{"num_hidden_layers": 10, "hidden_size": 256, "n_experts": 80, "experts_per_token": 2, "d_expert": 352, "d_shared_expert": 0, "hidden_act": "silu", "moe_layers": [0, 2, 4, 6, 8], "router_score": "sigmoid", "normalize_top_k": true, "routed_scale": 1.5, "balance_loss": 0.000146, "balance_bias": true, "n_groups": 4, "groups_per_token": 1, "init_std_router": 0.012, "lr_router": 0.00232, "num_attention_heads": 4, "num_key_value_heads": 1, "head_dim": 64, "vocab_size": 7472, "norm": "rmsnorm", "norm_place": "pre", "norm_eps": 1e-06, "positions": "rope", "rope_theta": 10000.0, "rope_fraction": 1.0, "qk_norm": false, "attn_scale": 0.125, "tie_word_embeddings": true, "parallel_block": false, "init": "normal", "init_std_qkv": 0.0299, "init_std_o": 0.0371, "init_std_up": 0.0427, "init_std_down": 0.0427, "optimizer": "muon_variant", "learning_rate": 0.00818, "lr_mult_up": 1.05, "beta1": 0.95, "lr_head": 0.00918, "max_grad_norm": 1.0, "warmup_steps": 200, "schedule": "wsd", "decay_fraction": 1.0, "decay_shape": "linear", "final_lr_fraction": 0.05, "batch_tokens": 131072, "max_seq_len": 512, "doc_mask": false, "train_tokens": 597800000, "max_steps": 4561, "dataset": "wikipedia_en"}
Below are experts of layer 6 (counted from 0) of a mixture-of-experts language model. Rows are named router (the router's row for the expert), down (a neuron's output weights, with its number) and show model dimensions 0-255. Each number is 128 + 24 x the weight over its row's rms, rounded and kept within 0 to 255. Numbers have three digits each.
Before each expert's rows: a language model's description of what the expert responds to. This comes from a sample of Wikipedia text that the model never trained on.

# expert 17
It responds to: Country names like France, Canada, Norway in tables, and capital N or n starting words such as Named, N/A, nominal.
router:140103159147135132109135137138119126123180147133161154121155134140104098144136128140129129109134156145122160158110125161185143134178106128119169116088172142118092130110138161130148089096157112143102103143181159125139086170166093119087107164133114119147081129102144160148106159154164167138126113137141131152138125128153119125152113146143092091141103155121110148071131156074118148144120124093107156107136121098144150129107151145145066163178138129152156124150151107114147113150099131126110146119136136154156149158105144106123140116103144129086129144131120111118109151135180082133144105124126127068129075110129132090112120134154128120116134181127122123131093172121094113118099125160108163116115136107135095146173161113123080153157105108129118130128099194136113126156111125
down1:134147094154074134132143144124129156178107124155108082132121127139130103116081160159160133149172109130130105112092141091158120131149091126116131169128122162145106097131091150131128120096113128119105086165188145140123128117148114133165142146147142098111123144151123152096117101114152152152179116160119116151107127130150099092102130158133175111112105116149139056118084151131116096145136130122151127151162114111136161143119105115137131138146115156077139137077091164131118070105122135138086127114135163143100113164137150160136117107132155139115157169137145091117142098166105171115169113078108123106128101133121120146102132142136158108104110131145109129139147122105142133119120130138072118136151139157154146136069102124114099106145083107124113125159128165144119143132114059
down2:131120133092080104134132101133110158092154144106100147150071109136147102117097130140153121067077123106092147147167106157126150159143150116119125184157128139120108110123182088167107107141116117111112116158114074127127104122114118174135129136108102160105123145148153127129105144142151123152149102137152085116114161110159085125136104118141108134134115102156154156085179152084150108128122150184058150128127122137143121145106168120167111156144138132135160079141128115119124116155126173138083120118108149097121146146134137127152119144152126112131122131161122108139149171135113131105140128111104145115132097132176134095098138111153090112111153150132125140115108093157096119158139139139094165129120073134083120118116162159142169143147128108112162114149100116147119137096166092
down3:124153114114089169126118126110110145135054118169124126166136133126169099123139159155085117109110121143171132145119114105192116128133118157143140133139080129109140165095164162076120173134155135098140137095126129132125123107149171114150130120096098083118124147159120125115116122128137131142171180131131102129111157111121130098135065143081139137147146152138144114148169128147127135148099113124128161146115166095171155108106057114116145134099105151162133148122141083120120119123128148131135093101141129142090129121104121104116152160108109137104192159147076144144156087138109132132144145149121142153123152143121147143149131166065107131123125134111131111106115148142134144102159157151121119127082157165121114124087117120108124103133168174091153135108172108122130091128150126
down4:123147153139121158142111140097184146114119109120162101099116128159124114162163117113172121139135139112163061173183122088122121153178123126128136122133181155105121095149148141125143067156134155120110118109127117150110131101152157150110108127092153086124139110093110140091165145136107153139126116105163120123121108092126136106128142116166110143144097123143118128121109129136092123122135183121128116107130095178135078146148156107119114161154137138121161123124126125110132143123124113128156125134102083092109128113127168103115105103110136138184087125152129107131124125165115103132150157116123122128092139088130124116129121076085098092116127156130090183088149098100118156119108142132122159124094045115068107102138117108131122139158089122131094107117100119123160124151145129
down5:082159141170108084123060116087132110121100124169151104075119124116123135120130119131131151119138159150100143131116110099099125137111149082117107093134143157109074159099104135155144116112145135139139104155168140165112178121158099148159141126141115122134082099137121147122129151099124118123114172139142105098126113077139130151115075126104114126136103146145099157129152121098102133143090173111116127145146125110117107111172163112110091134112058123156137116118152138100115123160085109119111102105143112110112144138129165118111128131120134079173161143126109123095141121095125087092148095117139097151144113118099122143121113076124169154128114127150120160108096126138147121082099124108115161073141131113145145123110097124146106174137095092156072116140114085138096128114131112
down6:108108124139154110157130127131182174120174079144084139098102193162122165113107154131116115120154135167138116128113109101140123141114165123118139102116139121127119088102137107163146142107159166145135092173114135110132109139119137113084125137103160144133136065170130110137135133126172117124161130123135097135181133122121116150118115104124159137119114161146139159159157099124055098112184162117145133139159165147131104126126104182137147150141134115140127130172110134093175147125168083115138160167157148117097118149122143155145115156143108134115118129163108113079111151111100172158118155110144148148130106107127151110127131079141134125134122100164133100133166119134118106150134181144092091078103138108117108099154122127145151119141147142124111108136097145146106118178132120
down7:141104140131100126149132125120140165125079141139128134139133118141117147150124080087112128140108169121142153169111175092102126131122117090149137093136126134135108070148132173106146136097099197064128126104141110112132137120126113127149129126105148141108144117120127168130095106118112132136106149137090126133109114168104157080116168128139161126131088121120098110153132117136121096124100144118113100146120162141074157165162134174135099113098160138092114167162128103152158132132110149102128127118144094142120148095172147139095140153145138153168169137117121145126087106123158141156109074148153174131109087133145168112145144146113094191124119091175154078087086113140151137117117125094107142127141148102110169122143114149145138144127138115126157113117114135093093151146091116
down8:120201132121122119079134140129162113098127134166162103131111047117120131141117151175135126129127094135137126148106143153143114144151131160148136175155114148134075099133085137141151137128124098084137112098114082109190140098116177141101120159106153125104115141154125108142124145126157109170117163129123140114103157100143158116109092119124126098116169165107153141109115128129141144118120126134125102106140109129124124089113169174128172129098111100091116129121136096118112133145140126157149092153092124139099120125147169130103134095146124127093129081083140106140126105136118178128171152115141101149115122121128134102122193142164119102136172173134120106183116173119124171152143121131128108136121123155139147145110139117100175155144120124117156140143079170110157115138111148
down9:124159118097138103179137128119102128127122127142158160141171145145122112155126127108142176152127138152103099093095144141140118097148144113140153119125144149169165156105137147084131153135126083107177158140104095129095156142155101096158127104109118149125136130113161135161123107144104128134080168175138115099082103152105134112117130148129143134142154129131149153126161185112129080147125131095164153117153137140118133155117130162094134156161095087152118180121160165130090102140111123111147140166126090100108141115127153140152187097136081123184122160116115114117141138120212170145131094141110117122148099143110152094158125113111127077103125124133116149114126116111094144159109117104120135144115110101137122126103121097159135097149148170133143144097164130138095105091130135
down10:106124115125113142102111129120102099130148164139152108131150119050132091118140143087132137138124136111147164099103143158164165096092128120069124115122098145147154164090120151120130139136125128161083141126138135112102103153157126150134152147102124151141121099098163160121069073102132162080093168092146090147131095087118098149134098157112175127113129140131167169158127145083120138149112118104153144118083119114135127142127151144113131107128124096112145136137158101117173113147131128133111146104112122131146148095129158123137134122174096102149122129124105141163109128088126132133107132174159098168138150118136103075148122129146197145113102122162156117093122158093117150122131114094152125124114125101087106101126122109182164117108095130159108155149139168143131115157137127
down11:142157095108116109137115130112134162145129138135110102128147122075123149164115149139099141118105132113143087146131123092191127123184111081095101172137112126091088105107086145147108094139100125111080131107184127176138107171155161090114121069137085143130141151178125130147145135131115160069167149175146116110141134157137133151111116139146118112122106135135128112122118141140132142108094147173124155148142153176138133087132172145149137131131103100176127123110139165120097190150123137109131119105123107165112092160122113133135146127138130106118093124139176143148120143081102119102187103165101124121109137119137128141155131103113151122127070138147119117162133117119106160122162127186155127125085093121119117132130138118095131124112156131117150147124157137093129155130123137
down12:107114128119141141113130127139111067099152145153110134110143154154096135115130142144147123168100111121112062146139144183120108113105168126136123167121132165149138169143123078171125118138144097104136147142174141125124108117110099161135129143101159105114179139125132119095160104164107106140148066135141156141110111163163076114125139120125132078118141137135114132088165167130165134104137135105122149154083116118121157104165138147123155161181147090114115120113152124168152102141140145163105127134112099146152136107154140150153125097169114154142145175136103161122112115100118134145134128144103157120154126146095109100112163139124132181134118100190168134108082117102108142120139183113126097142126135141083169111156155130143130078118123130124121136113134159108117133083159129
down13:107163074166175102112143137136124098103139125074122166101133122146131112096108115124100165117101087145131142132138144119074096137139154126139117141132115172126108151192142125103085101097152095097144087097075103110131163116120123116141158135149150147120157150126102146151141158157112117111146171086104156128104144110157132136143116123136124141144114140117164111116133128118133112129162161128143181146145131129157138144115108129132133090140189123072105115116139139141124126124084172117153113155126093101121114125141163121074121188147116088105132127159156125108079130191103156150091140103124106139111109131103099154141140140094150107107153082127137160126156171134089146116164138129132166135118129163106115131097115116127107125156094132134178150107127106132141154131128133
down14:123109153181122127106137148145118153111164112114141128131151109124141193170118096137112115095185147120160124132161110164136128185144120076136117080166153112170117123123097154124107136153117148121132135161089144107128123151078131138090146106151151104139132058121134145101152130116129124122142119121114106074139127174155128131141133104108142125091146132104133098137127113124149141110164154118132161096158110139128120122102121091131130127153088143142111177147086119114100115164091118130143128124154111112093099083120116145180141114143124062113098157118156132149120122099130171153123129118152147129125109145111151121106118139114127175098180108113133118119154127145114142181098180136126138077121136162077166128160121107087130124135107092133138125104105087115114109153107109
down15:126154139146158126152175096137126087132124139170107171091159130105127127152096113141080101141118146166112131156147102102154143110156129135158094155144126102105134117096101114148136087150185150158133121096118126138135122128136137146140097114109142142124171143116131115200109126144090099113094110119097190119158117172107139098129133122117133141122117138130122130106088120115142108105121152135127159127152130109154112081139162093145113171177099124098161122135103111162117172164110145110155118134101145141098167135117142111095173117130105197136137137121137139112144122137144101130091099137132136115167103143130147124107120108134178115121132147184173098158117119147133115082109084143147111163104146091131109132149137110128141142077107131191123088108111141109138112096120153
down16:165113103087159110150116129106129144163173138110178102126131121144126127114144104108122128150126152142071149118117162120129164155091084128129091103158105111159123134140140174121113083140148150114134098131119131158128130122121137088116180097145129114145149123142104152116076096169122129145169150064141111146104141092167147132169144117136163138109107151163118129145099136105122137128120155140148101139188138172146103135140082117133120125126135191129137104154153120103128109157117141164146100128119158160108142147132100169122114133150127121106160135112084128163117123158148098108103173137093085152157161131145142107150118119133143091133154137144123142096123121126086132089097070100111113120103103134169125115136103138131147112165141115140109178099114125167128122086101085
down17:128124176167108135086158143132156134115136139145114122159165118121128127083156147188203115143121157087159154121088132146129137145175113176148119151146118175105121139124129122118133161128089117093129105092133138145117154117148138129179139083111081130096104143098147100099115117137139132156167134113161110109131131118133155099101102117163090156131152126066159119145123088143122155129164159118140153116150118131148111097107130119129124147156081121131120125133146151181100113122144103140121119128090096132133130143125114147133145110117143132105124139141110130158154117130125190087124144128124166124138139119138128118136135122143072148099126093071098105107155122147117124135157115065094135143163121120153105154127134132152110140113206170098138134163114080128100104120124141
down18:143129141118103073132144131143100123140175133136129106109089141152111103184150133094107128122126138166153167133129154093151120137143104140143089148149131122155104083119079139114116122166165107150154137117112142102123128135099059105115144118127130130088132088127129130104150140082151106169123162146120121184113101142104125123104146130111138122116179126120162106168138136166106106169163120165135104135128130085112138110129112159161142143089143169115117131094121143085110125149128134140115128108107129113098118096126149115149112152121198134134119097144164112150143099134131173104077184129124185175068148163148125098128138139139154075175107103112115113130155143129147134133116109151152111110125115151109146151129170115127095142089121123107138150116112151106143135162132099
down19:178102137122109092162113129152087131139133160126128124091153134117157103123133121113130099114118121147166095155158156155107095129130115141123117116096124096135156152180125097105122145133117128098167117121154119138149124061132144139142109126114134124114183117091128097080155097090113127145135092133117148105101158110095147120109121120120074090139110092115148142136143160192112116136173129121155052063121062130097134150130089180121133126118102152096132161123109104123077106134153125131123148102130142091143126154126127131134132166094144113142111115204131121122127103135095149148126126156117122175117150192148144131114141146120112149123118128124138120187114085116146105134127111128132109133145120106134097158138146101092108104143095150123123114112101117105100121143132137
down20:116080126121105160122113104155099121181118110151114160137145140158112112142124129131190113089130190155148115151139116144155102087128131134069152163132160123144188073093128120126099123130117157150145054140155110113147121166133105149140086131158148146183100123137128121154118118137146093117084106150139095139096142114146133112141140096115153131128120098146123139126169156119131126127139165150125113130123108093103110136118154157083106152142167089139102133096104122134113154120124151116123117130130072148132162117151147111051134116098108152103159159114109136108140107101102102121111116130109076156129141127129082088127136130120110094125161092116115153148109102116106113134112122130105095150138098134106095118142089127135159147099142160192127129110139132107125105115153144
down21:127142114159086111133077178129137119124103160139116103152104106100118078126104144112182131137147138097136097122160150113168098149161137111113117079146099135142106107135138123140088102099111081158091128109123114103147105144166127143153129124131063111129145087098134105140133094134129123066131115182143085148122179145147134090154126162122099127101115157080152153097095116164138160133140112132153097134136110110137101123148167161160106154137092132116128127101105083121103113133125135140154101125144134143107148115147151120105109119144136168121097115156165109083148112135120177127131099161130123141069115082114112149137139128132166168141108116151097154127110144159156123088157139142134114127120113154131129133146161132086150111165104079159130088137135153106120117136135108
down22:155081124095151101131137129132148106138129138139125107084120135129086129155151181095153112081140152107152118125103182113147121123154143112125088102130166149099119166138143135140087139144145137130111118124106181130149123166126159144107154114102109126124149086147137127157106114154133093166144174147125137088160144120178080119116115149119150082106103098106102171149138110116151119109158095156150084115134154090095138135165082134139120171113118114134167137155098128145153153122145155127163140103120123109144093082084125166142132118119150142125094173118107174152165097171141161127096136177132123112096142144104159143121095116091132106116154136144080119152152108112152117125112109133147115130116131124112113161110118078106113149137084117119117136149121169119151158121157104
down23:092159092097087098116090111115120150107141113124109099148151099126138131150167103161146132148161164146135131105133126115111150101061154111135140108128155154158169111138172109144174123136081119141097137125137147123078121145091103094129044121108124152140100129104133140125117087121127089127147058142116090100120174160149102112169125111167150089103112110144126132114170142113109133132134112156149120104097127116147161143118151130138148130123118127162138136119138091176146077114098121094141156125150122099114127099106128163151118092120112121138101166149137138164148095080116115129177117139135104097128110120118109139128152120104129147099123159126156149098145101142159150129127125084120085137119165109136133113091100110129159116114146114127107129065132110083120129130159113
down24:113170095083088177119108148150139146144102134117126125161135149129116123176119119099106124116113140081135087137175137085098122104143141142141127128128152094160142121142129140158118150081137097153113124115125105151082126152150110119101109106105121127127120154122139114136086098124133163131169081109135166160102110154080116133130154118125104155122142141077111138117160086135114182129118092069136071127121160116080141126100107160147139118114129132139127181118139160107140095087153109112098101111139128160142128147153099150115116126163117169103121097104133114140117109149187106128135158131136135156124140167160136123207090112130139088143102102134114123095140125126146097162148160134166126121178126120156105120124122151137125127134126116082096118142158124119167144100133105